Below are experts of layer 4 (counted from 0) of a mixture-of-experts language model. Rows are named router (the router's row for the expert), gate (a neuron's input weights, with its number), up (a neuron's input weights, with its number), down (a neuron's output weights, with its number) and show model dimensions 0-255. Each number is 500 + 40 x the weight over its row's rms, rounded and kept within 0 to 999. Numbers have three digits each.
After each expert's rows: a language model's description of what the expert responds to; "mostly gets" lists some tokens that are sent to it at least half of the time. This comes from a sample of Wikipedia text that the model never trained on.

# expert 43
router:546470526468506488456483557526558464559519486474516544517488506473525525539487503541533456486468549481487437537497503485429449502537496492562514641482610442480524513466439507468514461475442510463467490466470424461538568623497490517462545450493453362533531491498498518511530489523496509518469490520442439488459488442483482516562456525448509521481547444521472459603472622524536467484550498472457495431556524457531443522458507482482512529469452552472473487485533517474527510499456511499504500529502477515535527618489485517625467509456467545481504517508465536487500475517494509515480432484512507514556529529499488498506475504483506562472495598591418501610430495539497493478560444490475494523490473466473480496491471486462518499478546482521561558493480439526488553525440534
gate0:473518452470486501499543498504471427427468506468518555463494565465448480552585518471505521504452477463491501557509495493382551478530506487473468547527509468572525509458452536493457393527497487452549607449466501486572550540524516483513563533558525454513456523492479485530551502538506475536539551477488451467431511560440537517535497495516446525458546444408579476482531541562543475467448599502500507482488508500527452462514553515451403498518558561526473485499490503446485511493499563520510545545536537483542507534560532556497513542494488491556559489502530491484555416509441471551469565465562479472491447516550557545455515543522483475484499527523416482499554608508462490523500507575518484515472545535483546467596457554525509533458490470516565519525446505545535476477531536
up0:473469531545539520493460504515514562546501486530440425532561422578564525466444472525553482466532555535520551468533520536587426559496528502531518493477472531443481495463522504531523589479511453553454412534494474519470452529471463565517467498507510485454548516448491499474469521456495484492524496531524546565551526483565458506449515473464570483562470533528432513477468515460423521544508453509512512492485508488481559564463452486488566489477423458486535526499511459494532475502516427487553434453446426509450492510445458467445484444501468524487459531531463537520396604501523552424519447540468494502470511455508470447530466504466557514524486497506595497474418405478514530461525504428528540466562472477583456543435526466484484448532534527434475509453493451468463523488456484
down0:474539397490569515482456554602495538518486551563523470545472545584535461529527453448528496539468478520519488516560478450409473519580582505538503551557520504527498523533494506548451469427489475507473535533495467491486477546545426473507499502505535481514563513462473540456495486651482484487523553512570539526488437579497466519514543501535546511455534466521508477516569494472491567510460525543473497508579491419523530510465516534518489481525579492480517513606522498505488493429487518456488518463488561468533602540451498486520451493497551454505499452486492502502501401473464482532404494479541445462470502480543577523460514470498419544470472477519486428440502472506497574464508494562564510546530514550522506451516402454509502513502501514434518478538485477513539526555481490
What it handles: Titles of creative works
mostly gets: " titled", " AllMusic", " Episode", " \"", " on", " starring"

# expert 40
router:499492506509502372485529488494479468504484484529483482463553485460595494445483508478521477464560500469520451488452535494467554521554547483487580532536563543574501524433524428465396486468428499499511456468499474468511513545498550459487526493445456497463497472447526487441530515496480456519526493507496510487487603538435419550455474572480464541534546573506449500538414479449528470509588521460493528522468519471531473537438517519496534512433483525495457487560473478515419523470473445509470481524430447453505452471512475488531526488519547507558502460516545545423513445514499475530469462602465484497583560530522557444470527515531506597517535584517489463505435517543506451519544534464588541450521490461497509492449509449437456547512511482519471534474494433506430546548557506
gate3:573448481524463445536543598531528439488516443487572583449515482540499493486461490515432563454403532479481503538447516516478460456554452512482592475450481460547442494490515540528468454528471488540558496541554488552520472548503532529606487523460513610445590481500459559475489549499538471495532530506564519434547549457558539461450458439506468564520567574500464510471517489463501498491464485477583429544555508479512564481487438499540470519458462563528486485540496516541516513498483503519474556486490529448464402448492440503478552438502526501544484436608567504437518464497512533530465513492516464448480479520521516486509469494485529529571505494467468509404549496469487528509501489509452559587502537508457497482436499445566475519513508485515492521534522492556483495485468508
up3:442524494482535546531465433447469570505464543513448474510559468456500508525565487492553463562538509557472521455546506542546519552451513513503404498490517517452570509521501449518525535530525494486441495448469506459491481486527491479472535497562478353522480496508558428529477432458526524559542523488477481525528436506431498532528576537525568482481413468522527461571487529510451469511532539553408592429433475496479429547490533480515524491555531476494534505489476505475454505488580463467515437526528441572530552538484505558550466529485480488445505572380425474547524579496560499437489443477524532504493524498465496511479568506518490510412521455489499486582449504522487484497457533473542446455510463511489510534540548570482533526494499551483484483474513539480519475535436494
down3:577484514482464465548525592479469479483489442511532503494481559499498501456456550541461587476487491469565457543544560515488483512491510515444526507483531480536449447503478490573451452456443478577543498561518512535494526470454536448546461612499532560513530523502414546498478533459516528480517498552489468487539455519544516554423430525543528530563548551491444478458436436496509509406453512481542416523567503476473525477450553579501512524484486455495496466610463486541524573510440599499494545532489572397520477506525489548508532447500488493561558497509561516482479468471519509597484439472491492445463467502496492445428446495438536476551512466493468460484530438500466521523492517474512494461492535564463485564482545495458464536520513469534534488465505497551461489557485440
What it handles: Mid-word consonant fragments
mostly gets: "t", "k", "g", "id", "c", "p"

# expert 47
router:534470572526501495478431485502563539485552480483551514575457493424556508426494515470422537514504386427606483533526494441465496484507526515503464522507622482512489528482539516510496504474468467469526515487507471538455469492496536479499525479494477530461581493431493479498564511468472536487469480470448471431475469465385510491450511592476524534509586434500506536567480441513490495491607398481469533477527517486558517484507500511478525542410482519359469501522470562539487511484550445513531516441497473516500558569542546485547449502572493545574480442466490525514483550491462459492479458578541538532501466543487488460517458416475529515475501505558474487494491501527512482520546502454437499548480527464515526458500417488568468475491552471564507531522493475506536527485502505
gate0:444502566467514502466527489517473510465564516458522503500496461466485527523514474453506572523540534491503478489556498473414425572515435453452511513509547520472581467487539496474524474452487525536496594514468488486522502451450459488539523555508456461443457432456531419472511498541601497488501453489473487538436536482495543448490451483448588464545504505469489533472469495386500488465469517516433456477534495544552439512489495582538504480518478501416472548544528412468464502472453383522501472542459523466492462529513521462515436528444440451469484442490499480466463597445514511522476452484485427441573492453542473477522488529555465524540522518560484412447524501477468469566512423580461525538543514522537502493525534492500495469506479436429537461545522477506461486462474425
up0:511538574403514482407458505488531499515546449414504506469515496473536535468492508477486515487508511463463490491538460489369448547475488463486462486493546414442580501530499516475520413490522550507487481522458489516486503504446538484538418525441523457461473454458580511476559494506617521540516494495447490526507576530490538546509475445518557446541523500472521522506478468385531554471520500548474501514495454540524449481494549541533535586541584490460525481492487445498437523430519431498487431607483569457505449543440519476540455494432490451463545520507521507494502560452495496444504469479461476571562534461523533492518439526495490540547538475541445469460497519512489476564519398519530460529517503526543468503483521504449479518509539442423480510511446495552470547509479527
down0:543480456491542505515505481522481503469519492561546460467503484504434497499544570449499412526494559430479569506573482488521504484453478553527488433629468543591558457494516564493519481521500455525478516555453480457532530470515507489489534487482548488546504505421482489486458473538460485506485406465532527484467563549427483461480481503498585503470444519508439529545460530499522531463567483434443537505507495517545514556549474516579457433466474510512518464510476444505555533522488532514519554439494494526467457497547490595415463494507504528477476512550514479515470487521448441484572543560548504514423515550547456505505433462540506513459532471517503478418505601533503460591509512551487488473548435502405570527431485472541522524584506534452517481458473466516480489515540578
What it handles: Function words in narratives
mostly gets: " to", " his", " into", " who", " through", " would"

# expert 17
router:554453501526503392532571509518536437407464491475468523554519474492482456539522511504481478540519511498549437517495504501528485495558502500490475518488554424550504544456529422386460520495472517453519480513472489481545517581569550469504520538453535497417480486435493505500489515494487456485479545536573517530486552555490507550430453508469506575520527515475503485605477495414423449603534432516475447470510474506490435516465531520549529577458487518522449500457514467480407440502425519505520505515515463435510456483535496524521487484563516521537566512508456532414480454570488510528460523443452490456549486518563491489486477514523516539495466472556494467529549519527566438460515482480505515470531459375474513515487503448450436558474556480536554561467477497519430486512466460
gate0:507527575525516468496553553532437474458550505553462513497481541535478553482483464563433550528569480526567487480475502583434529507462485541530573536498552518490537542448527503499510493528460457522488526527474415519476505464486495550513570485428497524490497483483436449421514556554464473452515496438511492439444545499437534552457533528488530557422524499489550542517517544534455486509592565529575529539405523503498449509504517385562544539548516482549461455480513509544452467490475513507458546491564507457476544458515468533468520498512488446542546495549492503511505437446586527502546501486423444507514463540561499555507551509477463573541529505459492540516463466473519522449494501544544489538537481494453571531485527575540498515535505532508520588496618482450533527453443479
up0:533551535516541469460534516498460472430590525485463548502463521518506528519558519487428566535534501477522523497531506551494473480476528526557523556485594555490492493526559515513510510446503498486524505522500463515478484460584490539532588458462513589470512493450512470472546551537460453459457542539572472481396530487474572584467525466460541541477542475527582537476500598510503478542482509491561488496465514462511513483567512398580572511539495517555461511512541465537499451509458526461465536552578496464438489471521497485518516549485517456475562499496534514513561476518529497456548506457452437524504440593555535576528568491444530516549488457444509513473483455454502541458574533485502473566509498500477491545473486596527457491493549554484553586513525470471587477519454471
down0:489484471471466584534507444465518527547444538531444428481559617554468502488403473497530556492480545484490495506504528514537497527490558458520485484523448561446464577488472490466516512509523486444548503564521523451431509499529522511493536510496482531478496509493471472442426418444549510475544537473469469461519454504593458469458478503459474525522569477482484452421480484582476453468523406519505520466516435621492523539482437455419393474495514519442481487490451530495518512530478473481565483470529484479495466543469493528505525444466519482468520550512466522429461485545525538581495424484511545528483550429462480500484546556527508457444490511508430531536470549447495496444534458543449486501470502505492460514520523385419507510514507461589520492506422490529497531546528533
What it handles: Romance name endings
mostly gets: "é", "ia", "io", "án", "ella", "illa"

# expert 49
router:491489531528516485493430492517525573492512524526500528512498511444593501475501472537386561532518474467539459534519493398504481529486582487465503504429516442545469518490461444502420508490468600498518471489503440506451523475546588458533544435532514531528522466440495431514532479494402551457531524479494460551492479534414510517511540504523503471544588521489456435593481520498531474482525406500476483511416462509487464508532511509509591521486451507458444478568442553506504425469469426569486521476502499501532564527556434504510491527535458492590462513467493511504498505502523507528537458566549521510557471498511458494555458506471556585536558530590514517570443478560463539515519482496438489486491497517490538468454481437477446446525503448486446488533542469476471540502507444
gate2:491460501534496500514498542478475500456487514498532506568604512450478456474488466531504464502517462458531504568550451483446496440489494511447475443434431492546477532519494469532461474580525455474528491444567520496489481425501483449501450529477533510537464507542480512485487533479448519541494561492522562483474531532481466508439498482490469478538477539463489491516499460548508522559527518568477496489503514460589522550500472498518513508525442475542425515592400494415500460499527479531438520445496527455542501463688497501486546545543458509496443457459540466519490490454432467455458513508487394470422469519547435464509455456495516465568559552529568479421481508516436524581540516440490527496529580524437518518479521512527391509484457487557490487462501474532473491531548493
up2:490521536492511532591494540500517444452422514551511453558522465506471487524453453503473498564478535506504483540527462459452498436516426489398485486502504486495499529495523433493505485592479424523563498462531518461462532447404481477437499491534504502523471519546441456510472493493436531521479537452581536485458539494520499493496483485553420507577499446509484390481531506527514526450528465531475501517501506492601453511542472522545459525500412495523442484478453512439451527486454478537452539439483510507522531507532503538529505574477486535473415507424454506506472491456533487469437514485422467478484419492492453533501432441443516495583490518465534573407476543520474481537534517426498520428523514463448575503513516515575489505537456518522517492459488431585457510606478504
down2:477494518558484558579519519418517456447506488578560556454510485513541501458491477479457479541482489512453470584424464530608558470508500505473452581527488515503458476568459470490542455486487476532511516500466563497454477523471519502563537529536449504538522496458449451503568472501454480559477454467445458482534383569482432501537541560511503575528444496455448473471532558527447433488486440499498499430507563467477489476567488515545516528497532464505521483497485553531452529479490492524493487555550544500476428528458547453551518511469475553507519457541519514560557567533506399536519454504424583525484458503503540508466515482427500576501565452467526476544487496507498466543461500463476528506454447470530584467456453554429511472547556505518525496478555490568507516480451449
What it handles: Action verbs in narrative
mostly gets: " made", " won", " took", " found", " held", " said"

# expert 58
router:552487488489541437471462544471464592472533494472528557491520508528556547446498548506504525491432506518584459582531513482486439537478570508515491402443539497479520491499479516542477529485460566491478451475517462472424557497473602498476522407464531478500541432434584467530529510526524501456477473460518506519512538495430471536438531516447504498559564444510492553483438528527450471508478518525486486525525538468451471514526504479462553488492443595486486507598490555500449509482465462517508548586482433497515525521527459513450522530528465486566484533479488520502509460562514441480492513516582558478549468595478489508466504465490574526448490526472472519510480489413487516498495513504617511482510500528441484462461446460476348454510490467452473515566489460487427496509525508
gate0:522493463461499505528465493584455489480524457497545524474433500526488537481503509521457496520504535516526458543520503452500507533461492582434549484477467527537482520525432450487488508490534432545484469494519584453544506430546501440437504488502469541527486496464486504461488486524486500534494468531484540491469609529433555522467489484455416422550514531583467471484467529543500451453530469529525470522591568508504546515459538461490561465465480546538426532580508530474500578448499479498468438473481507508542514502551507472539451498513461545500426482437518541517497448466456549499492494485583519474469542423523512545453555453448419512486469563454531577489466503459529491609497480490517468468534477572545504549442502438466403584487541445482452516408537514533453590514531493
up0:438472481496474510480486531455461488447454483497511513551532570476466474477486521452514492442497464448487486444440527482439472388553470467605536509520478472486504453522567529496478502466507500470485489557537412519501475584495499480541493512457464463495545547520476569492472565487463517530552513466510421522485435528564482575554575506500504558450530525443524514493528496545500576498528520494516493508539420521562420472424480576548433477512539474456545432455536431488523480463457543512506487504520445555445472509431542527535501487536545457529561472551447472514525510441502487522505494504375488518491522541452554485510496561527482531494459488536499433507534445503468526458574460452468476483389496492495470489491456514555599447450549529513565520505503469532558448489453515
down0:531517494508499476527506539472461524451524501508460521489480544495579495447501558503597534495547543544509525455490441487503573539535516516448540493452412513517464528535477496459448526479478459530528478526525414454520435509515469465489474497494458557563477453438556445479439471529551439489488479518551536517493538501416464551437493502457478463520429508430453564521509563485525440508532499568472468511505576526461557507443494446564506504464508561547509482498543508488503514521531453510545498434549466560501533474413448407455568502477505517481488523434532518479476367478517512503477490457490508505470494494583525502531558486473479580548489538486585524453483552495481451562491475491561487465518453452460530490458486490481431581518525448505423583438543508552529557557467494
What it handles: Sports terms
mostly gets: " Player", " Goals", "–0", " round", " league", " Pts"

# expert 51
router:529514503497533482512448450515580566451564419548500537481494544485451529449537512547534517457499613522499503510432410526442528539550488509533552523546524492515538533552482516524520500493476479523537475467512495448586498605553493512485543517574492522499494415454569429582470565565499468403500516476499519559490501536439430512499590476505497488533500536443469489487476470488493482478509440534448483528526431455548570496559549507545450540511463491500403512476472501471564449527447516534515420480487505458488527518533541479521537470539515479547471510474419498428483556486538460486546439492502458492527458490524509455507571468518464561503466507538485524457527529490555453459578459527517526454526512478498506547432454498492407445465534450490496529552549515524446552486488552
gate3:442482445531401443539463481504559492534471525504464507534445494522481553396456486525493457464494463502516515548461502501495427476614513431526469409509567456501470486493560552502519486515481501551456543497470533415414484534475470431431521513538496493504498493520499584481456481442534568451437472556548428462508504485525470502498483492534474514540502509488486477510488534495452515513519487487512481505522514514567507513581437500494501551509464508393503365541497572477440541501510516506466455502441546547530464484563418511505449485530556482506464484497546507547472457485573437427464495456459471514548470498479553495518521501467501487502425531555433515534549468532538511491397519533495494554544519533451465548509513496461472472431598468529463489484492500523417492458464518
up3:498485498443564494515416454557483502573491456498504444534446543458426436436524552510504487450498478506485478473541499479524422507505508448555510551493468537514484509520465437482454491446450443483481463574596510515527474471498483460542527536514446516496419507517476481441547533517550479491537539516490471486458496536552474481464530582548449477466542511523535489525548542511485482503513528457469506430478500493434530563456527501478462470435478535468436601472526472486502436471466536431496582510603526511523577532543466467491457479457530395545434505475551456466548437542453489533456488503449520514465536496504539506441524488518526561567462535495504563476581529489490527519534468539445508488454458564518559491532455475542469447506429461478524481436475449519546544560586549
down3:493498528521556518530468511481444554526486429452433545478553582502410457435541500448426462482497506572494516468518503539491509546485578450543533564527466455512491489443493450500521494429560508541512459493599449446465524490457542469472503551566457504490494522500486455517519552488501507460490525468508482486485507508534367492378535548475398491490562490521550473540521589536516502534579478508453563464467485468486499574381484545493532491440531467462466511517526506516529475486467508557487442529495556509565533522530501498499522552477526397582501488465536454533404480517463528522463522506476433488535457490447526485503519488514512502587496480434568473537509541519485530558499501527458462529446474496521538512511493501524505475525483483407486508492497440559497519564532496
What it handles: Closing brackets and quotes
mostly gets: ")", "\"", "),", "\",", "}", "]"

# expert 13
router:538509446500507466549464571432501601465501508477489545488491532528498491490493540473540530517462486514572459556476521477508435495587545509542435434455546523474497503477484497549511523454484541484463411462505488459462518552498550473512511423442570494516524501429540506544494509540477561516479488465582514508511543507400481514431516540456463527524538465518544535512462599496464495515496561538503492537515495448480510415471512506478474494465450592479478498605514565499428502455500536517479484598481470491497543511500456457446486508595465532607521506548476529455564486500501440535466563524555574430480485550484497454488483514473599497475442544473472492519454461461500474502508535476577531462534448522487480502466483457456397460470493469473585533480476445462488490499478530
gate0:544575539464468456480499418411439509531483517474481487557528511518519536468467492539608552487445462515525510470492536613489529496601473569514365488507510475505406517513568491536475507506519520503514571471539504489470517533457517419565483548531504488465509507457466478500446498520455526483543532493463506473541521390530480489576571464509454525490496497483543477538518512528539542499469471525515487582472530549492567478495425428510548535482461484514472521500487512558461480517504476450542461523471486522495483428496438537509504538500485429515464468446493465422460546558500526537465560482521523497474490455435448449506548457458469434498445603492460511509501527458459544498532520477508580487502476585513540432506474483523450526577572393492520516508514496509504503521515537
up0:518571516501461430437490446470447525497449483489515488533550513520479518499496529490552548504422434523472491459503509558489503435588491541510383477473504438453377503457516506495471524492526537492518559494566541463497485520507514437591511463525480468543495491447497498494482490500484531544490521478442515534500465425536521485508557504551491595441513435517528450539496544499529519515466481575545470550523500528451552472517449438532550427495473534476439521479422500552430413469526481448557492450461440488475509421534493536485577485483463454489449510457508496456480476526473535540469548469512513478503502498471473478510582512441486440522493549538468468472578518429494496423470555523465570495487486589477525453533483510524460504579507437546515550516492495559473545519593555
down0:508482527447530466465434482483519502485487521482484397484476540515449515536454504525506562467487494461499498484527433516493496482494436470501500548490454521450503533512430440510565508582544484534528420488560472439554485433491450495529536576548474440517543482527507559496493488534496463498526494503514492500530462498526486470424524417444515498487429453483474538477462427532490496504494520542450568502454500523530471515490534497482520535576468486518487483479559532443536547519515448468559534467441496540510505516529479450436593416538531469469456565544484513532561516505458569462554509466517521521463565508488552490495571525513593493458520560540452512508516499482523469544494508445526480480393478508475454535568400558489423454458540537479504623474511581548484463520388468
What it handles: Sports team and player names
mostly gets: " FC", " MF", " Player", " SCO", " ESPN", " GK"

# expert 31
router:492521553436467450427485528534525473467511520505576521564493512485543519438548549546504538482549460460599428578448517483559450509533552500481512536413539542507509490534500482489543468489473519427551466476478503518502461514533522491546515475491501477512492538529556468500494575493414518498475472587457489484457537468436490467515541586495446493518538536539492410554564531500517477517557500489492482561452413484502507424480544494420482487496488459456475490468499494486477520495465465554546492481465528505579592566515516472543424455536452517543478420521423479500558418483517516544476441557480564469541576553564550515457468517472475547520461622527455429505472453580549500475544446502478508478541493453552552485495496448484481462485492498511537476464527471504527504499518487
gate1:505439484519486486492490506519426532460514464516484475460531497443486483498528443576545519485568460492520533405514482516461525470509550486506601521526442508561535541449409458527521435492467498529482541469516463537503526529434528514529516513479537471425538534543437527480434506494515425519477433494426499579528487464483474531450425534506503483478501501464473514458587471527564481466547498532519507423508434528589492472470574556503482472465462526580501461524481548466621445506513471501564520513459537509517498479560566501560443573469507523493457507466504555502526454491477471535465453570489533552517504536494494458484504517525543546501452548619498531527503483566557486458428410499487517452499473443443478490452479498575458558560496413493496493475486505464562516531514515
up1:544594481465541485516533482455495516502524537532482537493474553484545542446490534444472465503488505459487454666467516507529505495436488541465454479492490471378465475522552507432467537519474499503481441498538531461543580496559453485507532519503467509572471502524524484549552490520542509487477540468543433436464514557549483442507563465475517497495491508490475468487458502553488470561468484490442486574511607486555538503509520529441492490573516482412479482500533490576473529437463533555479469512532514574472486483437404450535529468542537539547585488479415508546451471556511493508482473406533489517540467566522503437534466494495483410462504491415477470453501515409475523522601530508454522530556525483467473564544500471505492462490490479526502490545492475491465535514522508
down1:533563521477520517469481482407548532490535524473513497597538511534467536485500540527511469521582551499546486501469578572619473520426513522495498567572499432431550492548447423532502507499518464504442476496455424441526549524583491500529487577501516601531528543491481501585525442455489465502542512462505430504454517499500465477536521432549494497403493449468525423461506533486481503477471548509516502539528470525524526470412460491509483494493541466512542469519553574520552480464485444536504456444534506462511488512470468496469517508606539456466545492495514427486480416527436519486468557467548489517529460453466576495487484534460513485483497483502482574521497405509491463495600525477523513505510514464481510527437513504607518496470476445448516554474497447517510529470456508
What it handles: Feminine pronouns and articles
mostly gets: " an", " her", " she", " She", " An", " Her"

# expert 14
router:537443577504492460485489524521486599470572466544526430528562494479465527425537557488476506506472514496556448568438539473452539524508583478503567540450540489607488495521469465467466483450462521482454427505471470472507618495536593453426465550480444516454484488475500494471541488443386472471496532502449517460502545564464488538496460506498472489518522510481474501509440528487450507530540508527499499501481513460496501590507494501434562423506501553464443508545512508543492491481464456526523566474483474515515510462541485491511535565583533446494511532509438501476519525578500484569445411504537487498543504544531510548530512497465506571519460535560410452473490522526478478486491561473517535399495516484537506481475510431463420501591480506451475491505485429519500538577497479
gate2:442529470497507500454498541537532528525514527517482517565621477473491549494451493534502482456471453426494530467528491499553474510562490441591459507490584488459496502490458542463469509503488481471547508428609491514549521533497541524539523454471536421530523520520454519518488510562542457519467500528474457424444514503546546520476464508535460491508472466472497480505444528540485408468468515522504431508501470474409455578539518446496468531553505525486503472499468505442487480514456473558514425494563479565494502447570543590512582545396498568486497466530505536547533489470520470508475500522535510536451471583471551471481570498503471568547466454486458449484486501473569438425532514473577466503591555544497487453489526481457524415464484495494565554535535421527523499550512474
up2:487508519484503451489509509453565520499443433459473540499502587560511408491478520452519571484525508452434487499514523523492553468472464551532573454486485491541527516474467490482507439559548448523452421462471499504483487483538494445484451478456496457396516474476503429455486432489435521509449496507486531526490550469494464500452526574533522539522521465537540612462530444534569516488525545537525559601456529455534515485455507521481496513573468547520435424507505537557528475500559563501538440571477458550430494550493465501506466523481559498509492491597536482441559495471476536553473496546487513474521490434491470523511466488440492491526538463438455522433439493544455555492569490454530511508409438520483518498515516506431506484550468463411439497433481517529462543526529436
down2:492474494497507496497475525515528476494441450516457513511517547535562448497504519504477559477546541522468481500592516505426558507510480452489559402524466535570466514467425462456540495484514452510469427481482469462554559525543475421509464470554523494393506465575447419440472444501514541525473497518447510480528553479482482484440523564544494516528483487485623510470492474503522554491534546492526562516511577513481525549457616519503492503523494545453479471531503564550472506507595553471436453617475503495422513545480440500431474469514525495546531535550533477486534489457491494572481454573482541484482489519478536503560451517524493523507480511457470495441459465568388549448532485485517496513521494500542543458539470576453567464501570502485536463483518501540486544530536509
What it handles: Word-final pieces
mostly gets: "able", "less", "line", "year", "old", "time"

# expert 9
router:499521594418507463446440453487514578404505522487505493470506506518542514475531562522526515496467494505473474489447517482452461510508511493523478521515492497570492500470469456393452501480445552469473448505514476481537486478490466542485542523460531536492536477377467474571491594471435505508544548489491478458483495485414484482468546554449515517537449548532458516517467553485545477484531449466425503472494538431535505513547524477527543364523433469441486497483477520464547505430519461502508545535494481507633579505510581514499507463508518516517493551529489538465520478572463522492496470501553432473549500622501520529500521529514541545519518473540516427506486452517513515420546457454505515550541502477501569466489424534514499467526508508527620529512497431472507467518565475
gate0:560492509515460386530572507486427497551470445551528449493516536501434540500492510470495430566542492568488425503567502507490475590487460453495478507477546484488507500485524518544487516531470465504472487428461473507519513547579465514444514487479509521502526544465507544487508457535549505483461475487487440539528527506512459519460492461502430539611494434466489483475480510500524566477514557588493438449414470511491481513411500547531507446469533514538479477505440512535480514539519507523500401546574514467437464512517494470477517477415510460413504553538548496472460449542498492504507421497443471525487468463527565553480515573545516472408491540442539499565530409574459427526515500510427518602519530522448521510495512480501471578431504465531508448531524512445517515476481538
up0:490493516484504555508452502479515499481525527489483646464505483509526433482596514537491584463422509474477488443494471526501510402509543586538487476455442471500507496447489501502483465503590560503462503530521462538462475478474577472497526574440517453460483508564501463505474593486430489480464539462563574485487436430483498502494478456478537456480535467468442538537483445467525433563490472431511460568533497512452471492537497402450464497465526470467483490530545455430515525502512436478493516517438504547541485510492525547502494531554503507576511448471484518511517567556505499516553524550587510476490546528443517435487530467485495550524472502504427510508483519432530533420487473473535588405532501497551520515527531487485498479540459517481394486490537553451433500541555468
down0:490448533569552540481436482462492519514460524470519603534500510467503442482547474519481450463480538483472480469486461537496428546441510505491493488443459417499533478519453453554544456470445390480462529430538482517477490427555495553461543491547502486522460512425480497565581560473467482497504528431452481522524448492525531498544481458472468476532432485521551490456445453558511498503499429473458426550438513464418476477491534503467502441535458457508451495530471497517544530461565461491578532500500447496495429490531487489445503491480537502462506448478542404513511533490556529516537427555537476504465474466522484468462471428534471483404451565466500543551527437490530502466477524550488443605462511513440583529532568535521535418489514483478479479590532512530478484495486475
What it handles: Pronouns and clause openers
mostly gets: " it", " which", " this", " its", " It", " This"

# expert 18
router:519508450482473424457451455526517485478481497539488501517479533473603487504493532531564477464483487558519478558561489496503515526524486444551465541472476502595479535452489514446441502521536509468459449471503487436541507533501516415477477516472500562446511483454492571521482530534431490473464522528490504484505579489491413518480502534565476580539551522468498473471500564431461469518486524454481536484502534528499499530435493480527526536500474523495445493496469457526437398469546433526533453438469520409516521493535483514514475557526502548522449446542407508420530515514465540582488560603480477445488499501509495490556461481509489586535461519477463518490383517456456442495505492477513534417499556481553561539428482465474455533538507402512486460453433506534483509577578543
gate3:549504531440450531460554478440570444506497453496589542505494497468503479547431498453473415479468409497572539470522488406442502510517421484577478493516476460529466505457502531492509515471482503510497492483496462496522511510544472493531389530449520563458537411487497525414546532509494545495476486504585524422526501453483456477518531535538536549530460490499470484474586486505488554494547542515479458525530484466508499454519484453513567578441537463521459538541514433498510415465505477559518476529494540402494530488518591514451459464498497517477495502498551485558466485541488450456508479482434437565460532485554475490466386480535442512544497526519455460444487508513492469451506509512488580575466523481482526429482432600489530512510515483466438434479518528473495523495556449
up3:515498482504500504457420554579499543535495553489459554533530457584521496495505506545528550470562523481434440528466477509516522531508503523483516532480554517492538468532472468472524475519483471474496532531468538525496487535440510535544565455586488422522504517513453517549493513526562519554571487500411478535465459591529564515436477556448498418489449482526505465506429501442522460564503503521518551513458568529530445542452517491550438466521495569484518452525462528430417581532515531446455573448488466565488447483512447484516493520548499492582516513521494470525516467430478549505501504528540609483565449502457516495522566541518537494458493539508493555531468508484550493565451456504467476464554530552577448531527573506547517462513489448515560551575527457460471477547475587
down3:519467482449534586531476502597541447487598463510506510541519490511463480619479557489449514521483479475492503448490478439467492566498537528518511462497489520431535511471440522453559521470477478509507537485531493480510578478572484490507471555525468483475502482543530517513493562483483562505469501482479494448564489508528465516418522511465501472397566475479517456468548461410505531515510488480487540454526527413453510560495519431476555515468474458516502498498551414506561544465473508448478509425483492479455534568502497458495468466447446516547527455455505473555506448538535406472501479529479499500546512479401477506466508492523521489452500598545492513485494469515547509476580440436444556473492482496477482440595437503487560610511544508507603477472476488506570457566486464
What it handles: South Asian, Slavic name pieces
mostly gets: " Khan", "ić", "ā", "kh", " Pakistan", "esh"